{"n_layer": 13, "d_model": 192, "n_experts": 12, "experts_per_token": 1, "d_expert": 208, "d_shared_expert": 0, "activation": "swiglu", "moe_layers": [0, 1, 2, 3, 4, 5, 6, 7, 8, 9, 10, 11, 12], "router_score": "softmax", "normalize_top_k": false, "routed_scale": 4.59, "balance_loss": 0.0182, "balance_bias": false, "init_std_router": 0.0187, "lr_router": 0.00166, "vocab_size": 16833, "norm": "rmsnorm", "norm_eps": 1e-06, "tie_embeddings": false, "optimizer": "muon_variant", "lr": 0.0169, "beta1": 0.9, "batch_tokens": 65536, "seq_len": 768, "train_tokens": 233200000, "steps": 3559, "dataset": "wikipedia_en"}
Below are experts of layer 3 (counted from 0) of a mixture-of-experts language model. Rows are named router (the router's row for the expert), gate (a neuron's input weights, with its number), up (a neuron's input weights, with its number), down (a neuron's output weights, with its number) and show model dimensions 0-191. Each number is 500 + 50 x the weight over its row's rms, rounded and kept within 0 to 999. Numbers have three digits each.
After each expert's rows: a language model's description of what the expert responds to. This comes from a sample of Wikipedia text that the model never trained on.

# expert 3
router:627540466516479604488454486511445579517565451464445463477457457390562577539543523457432478551459472463503533462465502443491483499555482558470537501499488476552515422555516499537574546446529529514543466512590446460350567433491490577496468509504476489508493488504449487460421473451413508500558452547388491424504475422512509563390526487412469500508546549515516550521485442425482532461493508494523512560575527533566494518502501425502516376465574531378423454548572457493569480538415484430559506501521500452454506426566483468475390547509486544572479428359526475468409480541552498555
gate0:555494485612515473543545548465545567456403411451479546503509543533458479523475486559396486498547520470535472430500516443544462503445487469509472464444460570501520481495479610562505561496589526580513566435544578548555510623523536482574475523479479413504453487436577545526526477590588521541536534444524435418414577573537510499502504460512484483416463503568408541486522460454579434461414498416546435507524461484507551561392483467420462554469539472461477465476510504476513521501438509507493577473475594512512497454510538540500465483545574385547460507502466671537607461575513527450
up0:436444555583538533505546484607398504422529526508459478445495499536378435557441457564442456484561511551473493389492510505487476509397513550579499472495500519574474532508507505609460543506549495474542577402573550516476462591528482527442456455489537377536404497403591445550552494392514543524436416520533443420456512481419460493494489537598459500433542430553556465469538578422556488556526452446577484539490600591538455548536501505522477566503516460488512499536491553492529486485554477508588506457406550406473555493474563524466579534502501442529480526494486456542515461564477483540
down0:519490549462524481555530476535557482500575560415497539542376474460554514510541439533535480416500563512579454448509460504507489531496552439453448535459550513431469581532553426497548418420550547526578507491482487445504522495485480505544415487507462610493504554451524454413501527445425508489563575470570444553478535477493425570350443564418488472536469546505459465566462613467574510467510570388473467601498412479579474536526547508494507484554479523496471437485426671548469585485470497432559524460481472529484435514524451481529555538545472529489462454597444509467569438433517454536
gate1:524541456528460503352485542558541511449446457600446524509491465535537417543560534485537453490503533504633521526555550555464479542528522533487457497474484460472476546526466488496523551494529489536511467450590577520474507509359572478537571446556549506454457459514511433404550471631442627540410523474496514425528497527519526571525443553510516572585487562514538460548497491530550573574531472435517395583528495468504502554542531493525553487453492460548430476404562425467525471598517575516481467430570537531483462442502474503611534481574552589516478457514468436433597532556443444508
up1:548606408513466476492482563557415592536501442534454449556440446555484393526565500429502496433375559424539549545547585528463494433531426603500452571502482513510486548636485439511537535460497547456524444505557531504499568415405556492488491491543558458465499462546524425480573542612491608567511517440521533484491563527481446546518471506438548529472458538483558508603494469465611498533460437426497522522487543464506465465459516432579520472488504438487501538500497481511495454622496568495548480467584456569460501548462536423484569516495592524492429483440533465415534556506501433459
down1:527482504493546440480458476475537577546493498562377403451451472497578482428468474451472560436460465424464456553573605470482537465492477487518477462501582518486516494530433491469487590457546553445532489454536565452498555542468578536581535457537581447524457568535501490490549474461470439539515472454543568591569522553585522614512464491582517455560419442473553601575541461484576476560408470569458545564499378510492504508462479403569385518459504475549513557489509503541516421597449557524474514489433508508451508489493560464440478487508514427465564570483591512577549409523478501582
gate2:528466495450514516507453500467506495536523542412538541491450418472521469556513505497562506491552469564476598506504466526441526540401523463500552452424539526564504522467562472582427460542456480449517545493559503507508459413395386470555516530466420462538534512502607401445463465509454481482433523463599468447506486560519560408510454508475453550484442530480453387441447486426559510473435519488453477402523577447492461377533528484606413475505526513451499451597525530503442492494391486483486456478526558471467490449540393507459461614555577541498538377500504559424498589415543512484
up2:458530500569514464448498548418524567477469542460498491488522548570515543507485538480411400591550533435503484468481406533586554501488438578496430534516438530474530548453469508506528550426516581429480569506523465471550462552588558549414424453558517514462462595448406531579512540456457462573558444524309535497487483466483410555494520424566611498545480481484520521507476538531524483506560405459471519515504546496524497583545436433501524427533524526515547573473519539449494559470489449525533515585549538499600595548490525523502575405463398483558539554559423418493515457528510501530
down2:503482521484478539544541536515662463495441515490523456458526457492646570549515487566466517497456522442493518424511441536575555386500464436484485482523431525505549497454441547521575467434568423471492560469557469437551492481456496534495540489528530463444561578481510545551487529514478474574503473399568605589499444476511517576469511494534551530480454426375555517526468596511527502588520406467564548524461465488428571489504621407491530581534528562557519594531519473507506576502473538490438511563499518552484595496574457479557590418467505571499462541523589585536527530564507526481
Mid-name syllables. Inner and final syllables of foreign personal and place names, such as Tchaik-ov-sky, Raim-on-di, Novitz-ky, berg.

# expert 5
router:432531519576590595536472484477480469575524543503418516388523448494552505522477413578537484449570482557503500534457526492568570549466555485526530390597551583463450542495489559573524413465476549546556491527446489508574525480493542536583498491523496500572407494529501517564565573526519481585533462567524524464511550596538578569451513537428531529529497524509422562563442525496495578508538568518441485535485464560536540435591469563445578555442544487411451484460568484564548371506502576549542432584466462508544529581428522463451464467507452467433504423441425511516504551424494505533
gate0:504533517476553440525492584572446569589466532537489470513472487465518520523482470486518586502470556431464503485504539514423511522482517445548449471433416473524537485553474522392477457453510577544513484510492414514462532489419450629561501541487559497541531542544549390299464507535475515500545513464509550567513504550434506552461567474541412486428561485476425536514516490427572480558463500460482420453529552493426500491508508490512493555448526420515451483442533542619619446635501481521511435511494542515516459599527401543514591470465482534426408407505478531464390516522485457492
up0:520544456537538506503572482517544469438500424498491456510417444515440524385538532536466455506500498529540504601465470434514518448519477544448553570512481494457491463395567386524466510510518564399633541482555506459448506490528525511529517607606538502371573489480471537631527508465448552554418539513530509533561526514519568481506479478374543561504489505567477443529490528571427473497531473489504551517495489549523534563453440512543510501550502576419453486586424528498454474394502504433506491529485392526466529446560597390485440563554505461564552570434498423574521470430527544524
down0:459551460459469508475391487489535439474531468524463473421483474516433599485580434475407503434423509464399480544564501470529471409553456462432543508508497441500598461555596458424466471538623557487517492398539532420539455590482497488520529486542574508487491481559412527488552486480506487494559536531542475397509576469408496586402429529564476583461511550514615532465463480515518490547517457439577567510511525506510498490578510503519351446548613439492455472543521531462517456562480521555513480493531451385467479461452442430550507489429517433436501576456453531494519533548523506510
gate1:496516481479516491549539444494546412412474553592457446466600483499482461556527467560486465451506437448480548508570485570583548494487494515499506460483469447521447621431472452530539517408420494557543556520493528468438484532504426494571575453534428583528433460579556529586458448530550472496547558544545457475499505466466552558456428521482428468482531463500529517516539503380582552428485571564489565426485530441485498491523454533422493558346545548577575568518445543538477500515441579489527512445613500612511476424582413518570541554524542535412529479576493491529518439470482513485
up1:540543500507513525546476538477476464526419446462579564548492508547490451430423496457483556552473497422466418402423471393526574477457534570532412476486594552517548596525545543411542488442441503412440496504488538466419571452530505613495521484439546503483614551494464472457630518506510510496505503524481519525559403508496581497512460543438629513460491396419442510411465454461457466535470419524483628499514492516506479525521414450531509446443516446490474490417510430498539486543526544506472499518527415510451540444577421471517428488463503479559473422521574421480525465539523575562
down1:536541468500565510498445514456557429494436457480498508444541588523463523461530525519429399490542504554529532407501478499616445505465478458531507581495534465558476556418591392485564580521446473550432456556531645488457601540546501457552510469457482582524504494539482522446369489548498450472511549433465526538442493498581520535527490392468446481466530480492554445453483392599505523474415461481509505548511491566513570521440510493446404512483577434524470471499459503527520533473555528477554435574481519442415448545497504550515486603415420430457390514468506482443531492515623447489
gate2:474467588501495443487463411443531498496419528490443578548570433592448481478456447477454456513521534473503448494460570441540460542583457530602541496516513565491609418447493526458559572554510533584464521649564533514525540508428493521566574415562357531548471452507495494489578348500556533535432467477572439496512509545450549414471539428418535419532453438462545507526458569451549517442497518425491371498545493512464499563563459483534532509563527473499525453542434498474456453544506496503483506502467432495518506511497510456547475378459546559479570528561565488562507464503447476491
up2:499460468514566502459460476536535501413504598478580559511520467419505520518549512525515537431443588467460547458479534499520552472570596472429594519451540509542447550462587420483535544532503405461471463559518515484567539548509607430558500560526569609492604470609491520549632472455503455594442499503552511458538496557556528510544469463480441498502476493491522602490465592572473435508534490494510594522540459571522519578445542485482593562523508535464524466516591434531536422528495511474531517550617498541530516570449509485451444556498502458540494502458537612451513634505549576530
down2:480519478432556536558492638539459542574520534428514364534539510518486479492489461562532520479485515514510533535564496477453474543514517534515480500622425518458563497534518422483535407459461443492600496526509511440478452444527571518537548592475562486487498529504487643496383521522509450411486481437452527562448457547539516577569541528549531526524451519518522472553530524437516482466394533530393562470352480506503560471537499492444501465519435506497435504571521440530517614532481456495445482416545554506591535538466466577424475569522537468450453387403526447483553469564578530535
Line breaks, sentence ends. Newlines ending table rows, list items and headings, plus sentence-final periods and closing quotes or brackets.

# expert 7
router:548497435518487464429493530485454586480405453509526581572457516554434517478559518424551555573522534444525527397465554457493521585542501515473437363515551563515452591503425441492425487494489547498489520504537500456546474442537477517508559487496445410481546499466465515456530487523551444501547559503596533586484461433573641488495464497507461518506434429432444501443477408479595477491458455512490523455648456406444583471568518568551520508568521572495580484486505469453561522428510478506473465448502619499526445531497502470521499570526536465402447446620557541448492484505473458431
gate0:484575553586567429515438481521534479574474468476566483498468481485390525588510527595515485458467489548514516409498432469503499520411556465424541495524514498500517582510583531504465516462541462565514424525521431611531453410618427474459630590418579539581496527443519397516474455482558527524516563493511544427465504499470618500464445502469455533609591454476470498457501517475465566524541549477494507451569545491513495495467480510512500511471416534485518483484435514494478459488507498513641496483548496583488422442608420525434543472543482584503577506536537469521373501466414473502
up0:477519459554631423500488495520547454551469426515499500533422513469462573557535561595534536474468515484510466416476502554509472510446516417469558524562438411502498570549512603476465492459530478525480386544475418545600436447546394509473541540424568526599476556449582381433479428469553503551489538548560527458489480556514606454507459492546477521580599529491473457535498507454475560562544496447464509453571568466494522542486457536461413514498386529465492500565435481555458466528463483526560458520572517573501482512521444483398583467508460632465536514521514509538420476500477470589
down0:539507555514580399556459447407499442541513491467506480506515506590463535470483505568515407400411446576534493474484484481464497541424609520417544429548517514548434562541497556470444469469500534641542445560517395583506460489565533473407607553519563453512532537483561465523394440430542480575555505467521482464527501528568607490538468566510501489574533463522507489425447551480504564493483505499514534507527515573470519515503472537503524515504500479462500527543441558444530455442543533475617559513534418557456446537533504566359413559528400527551493477449477500465467517392466437487
gate1:526528402407595504578548570436449557437534546460482476484578471551540466487495533547531537508480455469539564489517427565543426430502464503590528454546406435470511412461483516548518436455520575495569407520490560535447481463554566441482457470472464423466403551552501416440524531490519488452491538474491548452447424502498471526501476465530556531518442522582501424514520514475595512434515458494441528539569456446536521542434500419486436470438491551568441553502443570433548488525483483567513497497498492547404598538467528495450494490403375497638425526468567476608458455462563555536
up1:585487479525509468455432507501530490481488506509515444559508522446407590463445528532505442548503502538484455498516494541534488547459478518461532507475479522493494559439602467444499534475496441462562478492482530405463500637535436479545432434545503591472591487429422537498651494545454491601420437547506412510511447449475538419586483455501521452515535551440516536592554510465444506607459523557525534456422618538543464512394579500583530449510477444481474582443517407538456528514486573498443481532503447496565477549508439508520522466529663505452574523471488474413604510494545493484
down1:506476396469441437415458519470528446570469563495488532561510560468443639468503468523493582514499436551476462517578571475513543544525442538537484512454460536469434450497470388443472522491434435485561533602432523536517547529415465493546421532620512516473487419454556449404521443455521545509507560464447441526527533472472501470551505482549411517559546508467461487575497470612491516555547477462503426487564581550423377515465549537533486534557509447458538461442560503497491554487475509560532524523388477493500549500404519404547443463564539526484560501516418574405519544413417452472
gate2:571416531461540472527483482468486574541488468499486517468551453489556528527382527498551481536513575538516520499553483480476517581465507607579506514580552621496436507432427561530588478497606522437433549484454454430483516554365401442473441492509465480571509516515470469415491524471409510526463445440560533516505494530519513463481534403479664558445507389461538495543454506530443528503470508478463544533480453597429506620570461579571517535489527457504459507468475492471521543427482512485459515421605578499406401561488476519468451516519507429391526467527500457542490473506474467514
up2:432466500471486543487509471513424506540511428459432564401455527483455461526492566534490408522514556487485531472479510458500426481513464543488515625367553416432614418620420537506444495510532488587454542423530527594489467482480520482511432464350517470551583419534536517544501500544529469415524530463477519550490530412497497533541500436474580513503471533492500487421485466450499463556475485537416534588505524540464453518565513496499569423588559453450485488535562468533550504527517512521498539607530495453521449403572583540474500571588564478375549425491485550515492489462426506430
down2:438469499498503471488500435434601556588430499422490523521551514657497523431512578488542548609458506444513538539487535478585478544486566538558503557475459542479461519403470514467459520482476398499500586520463487483465479495472435504576437547511583460536531480458448485519511444488452501466534430454570549479520484564452484508594548490417559631417402391540514547454441472489554562539500546515518525521487482426436549495479416435512583429473562515536466495515440489594482560436464557573461477477570575410518393524535485479536503584530428435496590475497511550450454511496438511538
Word-initial stems, prefixes. First pieces of longer words, often prefixes or stems after an article, such as dis, inter, appreci, exclud, out.

# expert 0
router:554493501532502478548571491465546547475589545458517563498669502501541452508462488494448425547482509552525457580428518493472467396345500464497440539519476490526489486557592479491536595521574582465465431454513521490537582437500529476429468440507494508549429519472508469592500499526480557514496461480464560497366510513525421594494540535441573507539512453440529521499425530476480503496546553527479530492464449568522553441507437461436373499541446529444486471489556459543519498528403552452445494533498455383588519575507572451487458518515455548545535571459383538612471515509603477467
gate0:491461526546494456496552408532538511509462521499395417530430491467492443520583491554556502479531529468466489474482420500556499451563462537466448594544416516413487499519621493478528519439474512509481498585525473590441451540537441452625448548460497521500525441460474493576479476402569548533500403484508466560509371548476501523461639476522407527452519549461569472496533571452549501515475480438552474513522480557551478452492521561480498395450493566436486491505490502459503595471601466612514523525436546525570510450557458468587500504550498519599551513437552483416474564598472491611
up0:572543439482518412519464488386475496472424459525490454533456452618486483541526461563566553565517577370601490494460471547542485403528404458535478479540488472526459490520476491483530438577634554444443447494525547555534571633456562407515506534435497526471516585527568510541498565428492538586525486526601478436481439553454535519449581465487450443461514520504582502446476441574482475505480459514488479479494488505533408516480563567487526444443472506488472446605447541490505474461505579471507496559475477482575547461542499416494490526552522448502455394499508428493506584469595443583
down0:494409532531438536454516484578529484542491536489527435476453484431553505472518447483547453538559544518494469492515493514605458543526498552391530469511527509509461501476490540486509454555503532496496536481392411560514520427470532554515612388448455540524481461416487508488514399424523414475627538465482510520535483515537434444448408531535555466432485425541476496551597470491460466487552526492564529522556520566510444537539434539455482426481630477511455408569678478430521605455541387478577570513475482479480474459528561621539515502544511502523483473563446556459474437472453529454
gate1:450479537451512472533561522499491440540499476522562502542567446547580561457512496542546546484490459474533508390535461384408447563483495482570515459516560441517469500552532530538591508519438510500569449488473477582473487534471473388467508477450476534557431517577506543501543438528537559605442514547511553464508600549480552428458436480498374527508563513398631469503448490491542491466371534534479461468533538445596387447406416538540539535433537552516440496419521499489476510499554557462468536461580513538454496482574456493501478439519481519546523498566478419373522442555481598464
up1:471500478477556475491480479472448588466544508499549491427574532550405407461479456477435445599536519505462532443513507600467584537468532463487447570476493542520408503537448481614519533452520503504478415495515513519447524511459365426515478459402521476495491494490534546471521535493394486464457480587476518527557523508526417611498520634480472456581440568458581591478487580497581524537486537477442538389514502552575494591470447478499504457502528534581527526463445506342423458506499458512497510519513466420466479422497504415518517519554448563495433484531519510448509538566537417604
down1:494474646578519438503548526488506510512486537533456453539486455456503472405396579532485535535430484563494546517476512549539454468454452355487496483513459544425585473543553572514537463495490486422486437501456400522524550433526490500535487393537513605536526506507458592487451508657520512552516434544615549504505563584525418480535476467451496487522537561407508514474385480597447524487502430571538421577434539590484524492578559514548498498554543463503476455602507464517485528528409481527475464560485558512525578513461427502497468511402481508479539438505563600512499503511497521469
gate2:439563513409550484468426528468575509508556503502528496487528510454634518445474585508512529452483583541448507513528337520575477516544498462518460508411515467449527553447487524435546522482547564461497448519548515543475527473472489585538616494448455447518544509460490563524447421453501515510549506517493509490513486516437460500503643551577575491442513572463450506555496597530486525480534499521514493478540573492487459523481556428562428382552592511513475447476530452508485453614422457441634592511464426481533538480507543579496484563506447477431532472452634446494472481476458436612
up2:478513537483540484533460518533441427519511523487478530477432481485482521431507537480589504556471568484488458548509495589582502484507511464513561443587436487437496461494548485489501526501625536398566540410428545431465572482545509626450477493584516569435545570484581515518417443431491462576589536515614539551532480442532414469519506507580516468447548512449423481465490563533463594533618491537523491510474533496491450552550537438521377412409621469442451510487460502484567574483553448502467469434575451473455486509516535512509503443496533537558596479448627513462492533524514431485
down2:422502515615494498439432491518480477549512474558520483559505496513526472507540488423522550559493536482622471515475513479395377480552521452561465549554439504540477512457466564399516495464490553494572541473386499486432434531455459473438456381500460526536564504500443471549615507506538513446524447444433462593527529475548466470411539439433479462495488442557454529460500435455511491585514534572419561475436515505497516410460451501539518465514447637468520531515489584530462444536545456487524566533400438509461496523571544550469475538484468555527540418572453605410541509568434394505
Table cell contents. Scores, names and symbols inside pipe-delimited table rows, especially decimal sports scores and year ranges, such as 13, Nominated, –.

# expert 1
router:469492460472480423540413514495508422524483505543487537549589549448454540518521506464456519511512548510542491547491578456558489491466517572496453487468456478516475509548441390526431554470528501591544497465520537467428480495464469522511508480557572470443499461455464482539517519528482546489651595476483403409539547438503531510611481475514445426504608499469518588474516486502478458521536426577588421566477491439588504568504641586456436524507466513561534462551550477456544444542508547489507456565532487490372539520491576446523566575512497690517448476417562492518578450526536501545
gate0:511475584517484564446462485530619506496599556538539452453534442461509501488449568514487454422447558537468539543453541456518582403580553470509545524559557489461496494490510382436458554444459476494534442456549440604591558507418453498456443471484504426515515504417470508469432515556516446479408480464555578524492500461486457499520502487534422511552512483463557442482520550528464567491510465576446552491548469437536541543407482527397468584565523484412543563417530525518449554531524521452545486493434472489525581514402504518531446454527442474467508540388560445392538440417412450394
up0:582566555481560444646494569499427574439523488466501496529492514488490580459502489548367522449527498433445432557444484478504431490494518493518495516413547504544563458441496520513528474597509469575445567476518505428415495462588510484579445548560416536439468541608486463547559590542514514509554443491615437420528540520454491463510550535427514440505495609498509553522486498484472526534628504412511510516517542562534474441523491515548537506452470590603525530593539540523559468440454558604463517484574519597513504531554506507493490474495521470515467479585445467542437601538480540572
down0:505569565489501468429488553481476595528508428445532559503524605514483557508551515441460473530387510439505467524478445498439482516454511543467506548477504519515484473480552555450529512598450425445522606523499478476522492641494419469585548560545507452544588577464472531592463461458545554532528542444494459525388547450496467519491536437459500425631445529487399432587506499501501500482571468507509530501467494546422578446501490404511437465445381469505474495526560467535438530487476534593464490518483615433537551546527530405523561511494479493569498420453557605514574513461589506543
gate1:455422568517646458551461474517525572383437544434531475557475501611500509588463484494523537592507496564586475497520452521473467500477490483513554547531480433501549460472453556497470492516451484570431475536492498524542462585446498475522454562482452450467549454481506485530524497431488579556517491419513556543519554600427443479463409466541423467417487554552548467577550553422483505505499451424433462513513552455452557533495468494487442592510535516575527460475406517473463573479519401449481415502515582409535428478372474553542510479571551513534536439432587562520484522500489559626
up1:488557550452521497515445450603539480485441537576509537497418522482476552454495654527551550508511484591439495471526559467529545614541535534472413506498435464451447507555512433494401456502428489531493558504484495513559532595545449484456431548463603471528498499508498525415493576548498503448468439466558548566464454482546448579558471502571544473464478506572511494535505514448477548441536497484453486458407495541501617453618522524437598515513504476450497448517510531502535472536473556387445547532504495470498461571495502512413462433396397513424530466557492594366577493466434499570
down1:526541465436490547618577473506507502444514531537440395522449428475523604501426521535536508466556529496449404527413439506582611536548545485427455461458528543481546482490597570579483415519534509564531463498491544503440536566508406466531479516505508494471442502485420446476513551546571508567438479521531509541479469466513454539484527590528535550549475538498540483483490482486573519456568547440457419406466467497472466514564486538439582516615377410516490535532427496482457532549546516573594421561587453452477476522533591424501584557498560438532486483589444424486494559533428505501
gate2:590488507546486441396566491425492474392531490468437505488532455585490558547505473502513443599467584463583601602465551529504553481645496489547431583480490465512502528451622450504540526511472472456429505534441515485516521519464503506626567504534480413556535428524524512646487549458546472521471581410523467498575459530462410489522519437521528523506438544476484487571542486526511481508525546428434412539494602464490506526473504405515523447524456539511506485535493553520575481482555529535489512478450582529511513454435479575515452510487405638471550554603506495496523570502485481428
up2:484518382449467551532568451553500456468437462409531471525493469483408566524534503476416590476456513494485455467486468518523602456511523516494515509505458509505599520541483531413493488516486458439441442407546558580555533518534535483516520379526492520543597522466451400455562460557459601554561474526477492532496380444478472463488534431523425450580529509546519501403468522467483533585560456495393520398454512516431591468493423509583451466464553504488483471506487550547497529512357597584528506553510536468580436478460542439510529565462489451530527435491476539456531422545471393499
down2:424498547441432487443403469575549593521395542524542480380529464469562533525496546441494489541503527448474558498524599485452515466445508446463582527401408507401495523476462499574574539474560527550544416430474544572474499361516550451475493509444495579509521532459413496438512462464541545490571478569511588501469456411385488494506437581576609513446526502507537543526441478432494519506454527451493500503528456533492464513578556535575551564474526434457419473571539540514450541532446557436404509446527529523559498517581527487457483533481439491484431481485420472531514568557565522550
Auxiliary and main verbs. Verbs right after a sentence subject, mostly was, is, were, has, been, also, plus He or It opening sentences.

# expert 4
router:542475513445522490385576544512483490423506554480452460542559410496570471491478494410598477421418397533540481481505502516445447571569459485444434526420542404490524466462506499534482493527532403549458537478524487464506472493576453419505432490496505505448429476475506449394535410515458577496628609456500499553481477412504596512613512519486422443481506533535522414505472436492503499498593473583527500501476552518476566456488462498478625473557508458462502449557557502537546500464409491389522470517554497515443524550535472478601408569540583519531527414493505582469475551497505444536
gate0:489536529515392524448586562503427553560430566485542440579458480397459505440484569521460496466437527458513569465539483428536439501388573546450485571465529499507466534486487506591554500513478448537532420540477532411569508544446560475481473402472499492458529418409421376436446472486528448482524517482507460538569458567594483509393488430517467540441539467505574575534504421526532556502565497564521468432559491488479616483499484442439413392480447511627534494529542503530459423482555526543471546440462539481564597551489429497484531525498418516481471527526429533476510529440485500507
up0:456490553489479504584469424560519541581531498475455479602561521559515464343553489415494530529556410433487526630457517549518469515561461480500454516615492571507509528461521475499446611525551554566463590513493438534443510548447485414593443478434528516607419509529434606470509551496538555517555449541548576510503513584475499530568502443510493481486562461480560460454480512466485497445451557445565517452513532496585470462444466540556601510574444564413536493522454521502409556564504492531462438514505510501465563493494555467594542429465428481602504499487484581435524470480464504544
down0:612499521534525528489608478480479484446548459428611514545569525477505597405502541392514503502573467540445509483516432538534502531524493513598405577594488458468555472415509512522485519551472569486482510458502521446522534561423472458485485486494501491541479526544492490547494539461467548449584589523620512529612485509494475555469513472446489444543490457561503392454492632461452563441583535394486537508553418550572469444467395445449568458495518538452539514419415503565507545478385451503516541554452451482533515502426503507447404442433511525534519493492540529455444518529593523458
gate1:564485570517423558548497474504534479509433449507575441499539515490428384488418481471495501555423460438567478504581521512468569500460456556551495564571462494541497464493529507465399532539492490501517484470387543452451566525457422436495448634544465449391524480527557507534508480461504465636533547458510585442463519515506525502513486472587405429512456596526557464511432509452535593497489500476460501457577450492527485586459525571508393393426506479520560533493475514553496472435533570546532522493515559459444454567544434488559514514505542545489549626597587430530503594526530523532
up1:566498456467488530455439547494422486470568473476393526483461483461463506485484520524492537488492492510419568511494537530580478557433525517539496447430511477448494490513564552542488489573546630493514408543516520466433451574498450502524533523448462346512516506442526424579460492493468505496477498491566458517512447547558535529505496433471501515512481459450519545418515372523581539499458544474534556488547567555522478427456513500452498598579490522489557419554554481456563514468425469426482368497549526480446435549588599426531566649453526621419508481412427544500400482472545480527
down1:455494512605415431482503503530452564463499553423558575474483549514546473504519485387504433442425485571615511550577486486386571451517435440538451487421454496486468456506514443424540525472470519473575576588504493532475511475458553440543516437516493571517576518566540442542513414534449467573485409553433598472509491459544503439499538482461596606462530565515428511460453505505476496514446537518478532554438594511526447574562537591511495418429554527465414519511488520547459472490546474521516471451486498388533449575526520389454479462408530534525523381485520422512523484444485528514
gate2:558498393498547547527485533498495434500478494531559475471567547553471617611569579480484479498504486534534541543546536414411514498455423468539484541507474543494466583488409467519460479467466494442408554502501570573585555473490439535520570539485545420513452549587562483497556496556489499506507449549495584433574608334482450487568549505526582473524460433543538444469553477440494538596577568523499491483529502512588421423530539593498442549502505550441539531509505523457473463514463556508474510556489386483414531529478459520543509426508487399501540495483486608471573477552533498411
up2:518561502553450564475525491529519475405514562514559466449452542465490408518409518422486481453489440547455518447484451459636555512592560425477536439562491439510519497484474521443538556548453448500538466494485452457406480451462451514420480478617501572498567515528428522466546542513559473448450506514501626503502576580503584441521378548454412525577402506524446491437552566527532459525508477363557475481452543438406533507466458474414514462612556472499511455569541502502575513463520411498531461553534587479471502505582473532400485524540497537508479494576453497493422476518460492507
down2:477535565543613502479421551514480541597467408581484493533587501450531625552469519433542527504535475476459478545524417590500525558478505535479462402446434478569545489585522457468473571465494538522485534460449381505485532402463483494522506573514501478529531455540593531489416449489531491465613507502557517560597512542592509441543442577420419472506505430580474502491546507493436396474570570484587485433527548462546439504515500507448515577499492450558530462474483549538535438414481532456585446486485483480483553570377466486468499522564510535416514496424577493492522543418506536557
Digits in numbers. Digit groups inside figures like populations, coordinates, temperatures, scores and years, such as 2,28-6, 33.7, 108-8.

# expert 9
router:613499453468488434468517524520568506491447519490592523448416527528488586423457532522515540479422570596488562448534578480535488443421530518550553455553520549475546547402432527498546519511536496423472443462463484437440462513457476429535394429496432468509534568506521469534447518473481477521444490424494502496527536538535526452544389557474556570544485472431408556540547444488527522464477430429458456549418486631538452428484413494566433431419439611493553478487431537492518474452514603409472516516485570367474514530407542518500475494454501497555535597458496489519527465462482444487
gate0:588589550542459464553468520492544496526542532405536480458528469522549427473587578482489534458622552526469493482520476496481464539507478437450494433481488413549437607478503503444493519540396485501507501455502504480562539500555511429454419558562413472431550560523477452405623520494532521448460450464432461492517467498461491538523571392493527485426591559551495496532545430439499456525594432421529491443551500480397491526541425487491468514402436485497524530443443524446427498493487578583536499568516444556468576480449487467482461516496625372533523533529540573524501503415455526413
up0:620481531521510611491505479499547504601445474533520460501572511604526440474524548543508526522602463499451516408511438445435400514481561501440446552526530421574570452499517441477387513463496411514557609543480565479589485496582507469478399464475497462359517597532473501455549579513484476491435453503598605484532482521428452476452561459501445563421462523502551496464550410554515493586568461469556430463543537497424479481517405460518409532428542495421486519426473529496499518444521478468483487521404459533567510465474452501473493454514537509515540491462436535583518525465461530481
down0:418436540441532439443498538538529580519521612540464429511498508533507558473495479462528439465573500527469542423579559492507519509503534487460463565557479432548535539529481520600443514407505587520499493493538528436497493438563545474441491506527498531511504557528469508409493519375496518437450529556451506495520549556469518614507526440434517500450592457514536536509519452505442575559547408483442539401587558473580460517528463506514345550439502393549493494486494545494464431501590661485498500517471514506561544446472522477579439541474496554495453410451526484521553549403461456383
gate1:474436536498466480415502532496616542511470518519548470552436488538443500426480484499428459535618529551514492477605493356394483505552443463484564592475496557520471519445470521437517533567445397409506508366487424534527502560405419477432465573517466433510460453513529509454451557508515578496467461534485483494564547474476523556517571534527387482457529484541463412482557471429507417472582478501510493568409465513541529503543489475536454443506495503534470444477402507490507549520544393541522560481513461486501429541530538554451535541496488374502408483553534521519555555545427593561
up1:513354491449542530605415518403547509518528446469538505543515489475598507458521452474455481555446580517590451387583454460451412566518447488471450488439521452506587499488511512392440560540414524454470515504551456435461502632551513555526423470503479447546552503497514506543482611416477504400473440537538505453574537523460499402564586583508475490506545493407454467511502483490524489608591429468470516507520545437530578438475528543514478457434572555580534506581427551486506439504497428491491548498525475556491443479550424496470494548509458481469447541481455538553578537483521493505
down1:473525533441485520446546458377527557477417579530478520472420536474499429448454415551504422478408484577400514528595495488494474556519534494562510412516399640435504428485472543446540456607553393533523417487513524493504456406467485465506449547556447599550477498586506464496427521540531497476514510485450530551527501538527541491510468577459583623485436520439514459522500420451491459536477414409430535541349500506506463543486511482467483530479538536496501501514529507487567454468542478580409466534552476533528499486481566462501509510450532570462522473498514568609437447482586555531
gate2:498516490484474423462438512530600545484538471559460596505527464552586540503566460532472476440453568543493522555488549526513514581478442448518628418456426505587466497430528386516553511501505460503486492498624424529519510510441504508522444591492601434509478487507477572503473483483481485411458579551442456456497466510494405382523401499509541543472508535496558398504594464437511453409486440522429486501491539523514463543411403472437472540441447493492574410484457523498443449531429523458414487474530500534574433480436575515513501481394453486503437575514598515504492515417508518576
up2:522482413544466452576434502484572512441562509459459555507475465496479530443556557514527422474533480485552474419512479464518445460503537455511530490493459476546424518387511417575445535444523476517551496476559446457509537451423435489484444511553565499437538466492491572564539529480490427515558515487449445457438518489473488460447459481504512531527491484534559523449529499471508538412507409567455500605477606499452527499385387479508458497444449516431526392490478608539501569554555492506370541376541512483644537449485579593495516592411484498518530580572482583502532507429579536527
down2:483509506550514465466437529475582550493429571452523480443476507465449440472439464487459494563536470509480527527386507476482542602501501445520555452531505492605585574470522490457471576487544480459505541518446480467549504540562595586407491483495565501613392514632538563464437582511549516514564488445461439480538547542550523458613534526468550522500519435527491559504583542491487528531488552483475454381409416534425554455496522404408491500469471545594423491528534508519536463492533604510452475544462484546489452599432557404518431463464510524577471452450524454470497488464532423415
Articles and determiners. Determiners starting a noun phrase, such as the, a, his, their, this, and heading markers like ==.